Experts of a small language model: 96 experts in each of 17 layers, 6661 steps.
Below are experts of layer 13 (counted from 0) of a mixture-of-experts language model. Rows are named router (the router's row for the expert) and show model dimensions 0-255. Each number is 128 + 32 x the weight over its row's rms, rounded and kept within 0 to 255. Numbers have three digits each.
Before each expert's rows: "mostly gets" lists some tokens that are sent to it at least half of the time. This comes from a sample of Wikipedia text that the model never trained on.

# expert 60
mostly gets: " could", " will", " it's", " father's", " extensive", " must"
router:223198108108134067079140158163174118123134145070144124118135108091104112149183100102150134146141129133174139124095138143117093132160120143105058083133112063152122133131090138152150174170124134219101181113119143165164115154150058155121111137108113120088126085188111101094159156189107131204071143153150125134147122176145123099140076109033125151109176144112171077168100134132224081111080180119129126156138111088114155160109114209152116123108148136116136113115166111125164150112107172178125101113099126167100150141116069086139132126129174144162148134110089138142135115136103134117127111092175187111118046152103133169099156159140133072166162125133151095142097148151128104150112117125140138150103164137142135100116135115209043121174131150154073144127124126212104120156163159

# expert 16
mostly gets: " −", "′", " +", " Lil"
router:085103205154147114115201124093169152131178174128052102120136145115114172184170133131148144169122145142170126149103183061147063193076137118113111178140131129035086122080130099150095164106121133131085158128073173084195117111125143184041103130125107162112166118093107198147091134144088116121164214090197142102086040108140108127111071114121099157153129109095213106157101126074116111103178092118134181145142142090187115090152123120116158126104099116105116144128096161113110140139141145157101124103104103101162112105099159123111141109107126171161097124130122170184135113115158166113124066123141122144141136131096111216119142064131082109140129142147124140136107119067127158133100149066151117128069098120143143107098152133092098093129138152091157095140112128168141104116149113

# expert 21
mostly gets: "181", "183", "148", " hundred", " thirty", " twenty"
router:191107095106113156115053099055116072178149089139146126115093131120140076148143099086099057121150111149175111124095105086176121178135150131194108101125141116139154163051110153110156117148141136147154134146113110130125103151150140102121181136093154090185134081153127135152158085175076143145138142107145184137161168199136125145160082128128183129141132188069199131116116126153107146147106140139121133108139101135152127118124098119103126084153124129098142150168118104077077196087117143058132097088064068149127008164070118160096184038091132150138129109170119070146096172159122122135129088091145124199187109119131075122130105139146140151116103135140167094101140185106098167119160169122166160129114139147118135144133154160138106102133126168149208117137141142158120104097182116

# expert 92
mostly gets: " took", " gave", " provide", " take", " taking", " create"
router:087122120070136117083130124177133151100085125154158103150080176129104111111084146133156151131161119091130122159118128133159173090107160112120112110167110128226145114101059163193142112174147092125079091148162103072194069100150140157181139123140142173129093127202101060121136147159128098142153124142225050131181104111109133073126139151093142176110110191164088149124086084104207080172170108121097104110131118079112110099095114157078140181101217158131122141092108133128159122126113128137103101151174121102111116100169099104068134121144149101099150112133170087118130188127163202159127101125125115120087054127143100088183141096144182121111158144098131194114131105185141153111091135111153120167110136157142154104125151089114102148153119078173126100096153112121086114146141111

# expert 37
mostly gets: " mult", " €", " $", " "
router:152101150178142125166117113053115147134155183161106111093011107138158175133089095052156164101122138142132075107126126066165132125094154127153183149114119141148174162103164135099057104041117078081144082116120158125137123163135154174064132119134081165119105102074101157110088107108125151071095139128129154163091130105118110120145151148158164201173155054126143087144127088138105143095126079079148130197129100169148118144172142176150156136111150115152130107162149153113122118153065128090120154193151150134118178134088101080166164107125093088079116133129181139097107150125180125076088127114133164106088129119141156178153129140135145195134152080164110112149145172117175154119149169089161144131152102189090160113136148172165151098097136144086098122121123162111089118140061074

# expert 25
mostly gets: " •;", " Division", " Regiment", " played", " –;", "   "
router:116122088144178129114156166176123168142193118153117138103123105158098091051095168115060098151190131088118175129163143161161136115094123187131143161156075105119166156123131141157149135142093131126145143085082123137118081135150132140149148163156136133112096136142115091136077068176093089102155128148130151113133146086079118182135087133120151072078174122114100109165123150080115129127073102093110132134144188173113141128080107130153134095169117168132145134143109146054191055158099138164158094155145102128172068153107208160093140103102103151136093124139090175136199124076090083085139078172146164136142090124086074146160144107164116121105152084144127132185152108152135090137132092106079143118191198181149182143061134072144066155119086128123160138149157186160078095123110125

# expert 45
mostly gets: " NBA", " League", " men's", " Cup", " UEFA", "-team"
router:167149128171146119165161128108186169088134173136119096114097087128087133142175139139058109157166057145078111177119167114128116104077090189141155056122072155093140174130190168163221166137130169156121156135094135133116134146117165108074119122152129095156066155185144116172100169159125170116145086109124158143206128115188153112101115124137134102152118145140137132129144131136189115092081117162144156123115138162171115162115097080120170093139124144126180124132189125090157112119105170139113196081129065103112134127128188145094128157140089159140073066109105084120163135094108140122098110159112125161142040113108133147126062112148110121160076128169100089185094126119115117134131151184152128145127156103113147126103141128112133132146164071157124111140143194218194141112118207

# expert 1
mostly gets: "};", " BRA", " ARG", " CRO", " ECU", " SRB"
router:082129199105157127148151137102097102111185118095107100164089082127121156163134164155080157097142135187127168126120174102143071123176105123070149094097118093140090129133199095152169148128099155145112169186121107111137159147117105100084072147186117122090187168071119129144134130146130229111161084162148101178170065142142093179089109086170166094124130188135142159145162146094088075102184169128208149127081160108126149119134145083165127091105077090090151123138124097138118155154147142158125192157117113140105161118132149162118166198111103088122116122156121136102175087117099158121100167145184112136090087127178165173114099143101140154117128151100165093139184149085122111132146146132155113086122153142151110098118095069101116123018117108070172168155109160122156110121145154

# expert 23
mostly gets: " Historic", "abad", "pur", "า", " Primary", " Abdul"
router:149101097165103126126083105095079104167139100149107148124130118110171067168173092154071127196168121063133107063226102139192113125165099138141068190156145144120132108137123088120089181101135105139142116099081123099146150068158187136195124130136145165156125165137129154141155181107161094118134116093139150127109095131100157150080094088143162179131087074165101130115199119140152128153053112124149108124155083118188143134112135136161108189141134154156168157142089158082121177125125150093093175102100105166144067075101038113089149106081108087128136132132117185100099135073127141147166133060119160127199162123068101119068108108084105146109148139124174141136100104146105162108105103097158161134108138129111110103123130093155149130111144094085149139116123120164148110189060085

# expert 48
mostly gets: "See", "°N", "     ", " silver", " bronze", "   "
router:132084120155149161086134128082187118096115098124141076135133146098080093167139115154125126110156150156155168125071156061099100111123133139105149095115108118051135075103170105098119119086116121098107149085157125132104209114163115116111050188080129097108146125125127116147108100148109109122156064139106126108126165193151110173085186127120099133103083154131092056124144126100050056172122118168143091074123132116118097145099114185133170102143131111139082138078146145078131145145162099139121117197130154095101140087089090200103154190139138154125147183108102126168170155108055063097155102124159122070080183167115064123097129158182139082097106132154082112100140129124135072156099073141126151170108142137158134144188117136128173210146132102140159158133131123141102097151107167

# expert 90
mostly gets: " entire", " Syrian", " Supreme", " city's", " existing", " Ottoman"
router:169149101126091078172062107108164151125173100125149134113130067096158113148114152092139087139155130044098094204112119091098106091126092149135154101161120140125129095090168172137149178147136121129106128184109140169118161106139143160123159082090117151162089147150092163128143160108117137151154136096168179139135131157136145144169102195148120093114116136082142140155119131204175136117048135149119107130162099067152108093140129140148116079131150179094107108189132144114134147085095134120119094117129146137068170123097097159065110081087160153133141129141139185099105086113163133129067145143141139080134149185145089138149174164160154136174096119145200116132104164144099141091117091127099199154149193128135155160087086204155086117173163081145129075151191139137151188198219115

# expert 3
mostly gets: "\":", " da", " von", " BEL", " van", ".;"
router:156124122109089063131163182108131062106166122156128120139149112108140126127135187160084129111120154129107133162113138114146116116041112114086132097087183132120097103110138141133095097174139127099135132106159120155113151145116116186089215066106173088066146093130183147055104124108108124136171102187160124193051169151169129139150108134068086117109138178073119133147139149103114120073126109167176135150121116079126144081093146149124214094123117131091055091118123174205136096120133122144091108106099162099168111161167173153108128142094138167170158144131097091164121096051144195116172115115161110122065118094116125134153130107102094103108110149143157108077154126172141131110132102096107184125066147091179130119146080117087128117057149149093142113130199117073161118113083105

# expert 29
mostly gets: "199", "201", "^{(", "200", "191", "193"
router:107158175150129121088172100072157107103107140128124100153073175084150126143180122115124171106180121182112104118189131121182131122140110112127133110102091152138098171109212131154151126069120115093141169154111194152134135152100131128103123185148126169126103121051120167145112121132119154150161134112117144127107066080148146108156082072161158122125160123077181123164112140122145149075179114067157160127116129152168136153126094072118149139115122116096076190171144152149158173167159137171168189135130141158078133120140140153106154146093124061092087166087117082133167123159056111160125087080150119157139121164132158185089075175122090170157134182112138131157207157124165158124189135137217165124168090157122081161114118177111103124137124117047122128165099093092142146079170105

# expert 67
mostly gets: " Mao", "ы", " Concerto", " Juventus", "ง", " Suzuki"
router:135135100079113069094132129185106156094086122143136152156088130129146090151173127137079105153138099195150163104156108142142135171162074106092122084070170122115145141082091177084127125122079090143102202150115091127145094131094138138114124118082147068051077098095088131107139062138179120156146173139117113057101170101197113121170158187117116087123145098142077127151141122135116104132144138183115153103148131164147126107100195105174165123094124105152143123137103097118163114103148119125095148122120091114170144153131106180147178179107052158100087072134148134145114169098072084156114113107066136143191146079128084096128103136099097112162108113142114086168205130122049175158138063136124089117090130090091074111165106112063185132127107168160145078148117109136146100156116118

# expert 40
mostly gets: "hof", "ม", " Ge", " Sch", " Kra", "sch"
router:069097129121143213154140184172106163111123118115141085072080128162133133144051110101121118114156169174132141105054129157136173149137125146150143072103165153112082120109085088124078142132119110141172110069165080144118136091138135127138160135105072095041111133130107227102160119143157124110166096144121135147089149082126113156114169105136135091145105151156136148108130104124079093163068084174108133125125095154140116122164172136117093143126121160157130087094086142108130121095126131150125155092196123131113140167140133109121128137165137115117159132110071167182181124157081110110102145130081129097133130174037158089139170158089105080113064167150161191147112124203047111109152123164109099117109129140154139174151105092127099142117184203167096199147096133109092200086139108

# expert 82
mostly gets: " BRA", " ARG", " RUS", " SRB", " KSA", " Steve"
router:120126143147155100128102123199111149159170134170086114128161102105146127185086135114082132136109100146125144149103167139144156121121116197120158161099123116144141072094177079119158192119114165143077129193150080134144131124112113094147126113177187106082191128112139094117107119096105092132190147099163155092144097115121120112162131085118148109142195153102169134048093164101069096106078149125092167175085120102182161098083147112136220087128130150108122080071102082109121152185220107182133161086086083126085082144175164143124125114155128154147104176128164131142115115138105179101109115142183134138100137127137091127175141112105092140107202163196083108093115145118102076133147125147132147085094140100084051047083098174145162124102141147123158114137163099112121145118097122

# expert 28
mostly gets: " F", " J", " GF", "41", "156", " f"
router:175134200168136106089130078119152121146128097068170158096153150151144091166119125151101149078154092153095068114135123099162166165088124109161117171123167119138148128107165071115113126091122153098079171142111112144203103099137143085098086162128123154134199124084091129154142114133105190145131117159147051155161119144124065144129102103159172181097129104137092085179169103164095098148185135132073136167169145187100157081128138112126177122126111111157183137116179103187102143084124098134092144191102078123118106105089150119138111048135109081083158160084077071086117145202149105079141163169123138169147122115098137140102102158153166133086104177103146157144101130092089132079123172137136080109110140156115098158163140187117106166098145184097148140142136139087070153078087155

# expert 87
mostly gets: "frac", " imm", " hydro", " mut", " hyp", "-he"
router:131097078094184152147086182151094167125097151129088186104097108072135154113134110115169147061120136135118135116131134160124090113150097120159106082154099128163164119107126122155112096070115135143186052080170155153129070121152149182104167113122087088167097127059061129133146170057183161122141140090103101087138149122121160094149130128091039079090103107066145161159139107148095192150151129110120049133096080108116159133118158137099119131145140130132103100084141127109188157113155103110156121163136173123141138136160109160152114158095120122122159142154063187119136106138076115063120169075196142137099146133139105104159127106185121146108122112078129156147125080211162137175073115129146103166078136149102127135131154074084191188162132118117094088088109136152104131157146057

# expert 64
mostly gets: " titled", " BLR", " entitled", " ;", " :", "="
router:134164131119109132143126111092083109101184111113143110129111085098083184180063147200136115159096084093129174134110143171124122125146148168090154123080069156124087095130131146125164128130063159133135154145156137076124091115110094091165187061142140114063090132097130085096132094112069145126179113132170133139113146146154122103103160093139153127133147208115171154160140116107126136087098154075157129168133142086121141074110124129194162106155160141169187134079150164171101141169119104191117142130130145082159106142198162155069161089116108119135142125110163136144185117084131174147135168093127105124077156161152179158174179127074116145107168113135156078093114173161168108113146156100119146094139162133180053133109065118124065108094101173126127096154117148096100103061061062

# expert 49
mostly gets: "|---|---|---|---|\n", " bought", " |", " —;", " buy"
router:119155102067121110138171161120142159105180118129053111142134130117085126168133191122148128116074103174098168180116089138130085132150072161128148132126130054119096084149111141143125187163133217119124128096132157092150126120136119142123123130093103142098105119099160162138106120130198177107087099165126100101199167186113116116107137133119133070122132133114136133085126176071079137159145146073137168153130134108131123088091115109118141133163144041149102164118140171141138107148149161159060134131106127085118142112104126145097171136131084095130127119095105185157119130137166142125139104104193119191095097106064136152131087081116077121147127101084099246097099100120104154186150137151065157109176154162099168096090118032067144140144154064158146063151122145108178097111131145

# expert 24
mostly gets: "″W", "^{(", "–C", " San", " newly", "–"
router:090101164176130185186108164119169096134122158146087170096054117165154175149138075125119159144144152082186123129144109093159159178149079112156148108089062122114108165149128118173141079124044143198163105140124122098163097148114130122130151051058140176142096132106115151144188151102114099119132151135142166192121121079107097126152140121112152165126087142153148116132104184095126092105108129190123142096131148138174188157100118166167117141128098092086103145077116042199145099172167154104095159103180141116101135132083124125131157168144171102148179149092095175112147174117137106149110128105189084181149122095122175175087148208134133171124192122145101152076099153077098161085105141125105127144163066158160161167147147170145135139142137134147144102121098186132130144109138142

# expert 33
mostly gets: " band's", " same", " popular", "Studio", " previous", " fictional"
router:087149074141124113218134147096163119120200098170063141117159097129139103149142148141126157139119086154101097157133103133055128033078111184149105078144095142112078125153168213129109112164098177087107132092077116163129141117093115141109136142131146119109091079111115167122118113137128140138180122128142151122105150107125173119139110125178071098104143162088167114142124148141199097094091123148135164131034186137131098169144085108146122087115109141169162130152159160093104117125104150173166097118090137134170163164107117077087092126143104180166057113137096099103126090147113129161156123149111124131070113094116115179135104136159121108152116135162141105100155175145110156173145082160117172129143173177137152098187180157110114146186180093102078093103220137188085152146152181

# expert 76
mostly gets: "Z", " •;", " Ts", "z", " Z", "-N"
router:164080076190191145112151085126066097161090158050120104110161133166117092132191098086095137133161126138103138105114060120117125139157171067114132082130099174099184147174146152124093085145063114128130098084141119116120086070101165106127124179148130117095092136073091160116164157112100158133084121147070170118190138118120154140175119134119143174105100155156180113156120187088062126110112167169119111037124170159123098138093166089109119122145094145118116123114133144112175108097154137094109203172168094085128100090135157086115100143149063133158116112136117064152136145089063073096114102113124160133117117114146118118085053109164108083101149085104101169177093134092061154144147147105180128148138091125165116128159108115095134127123120157199146143133125136074136141172081137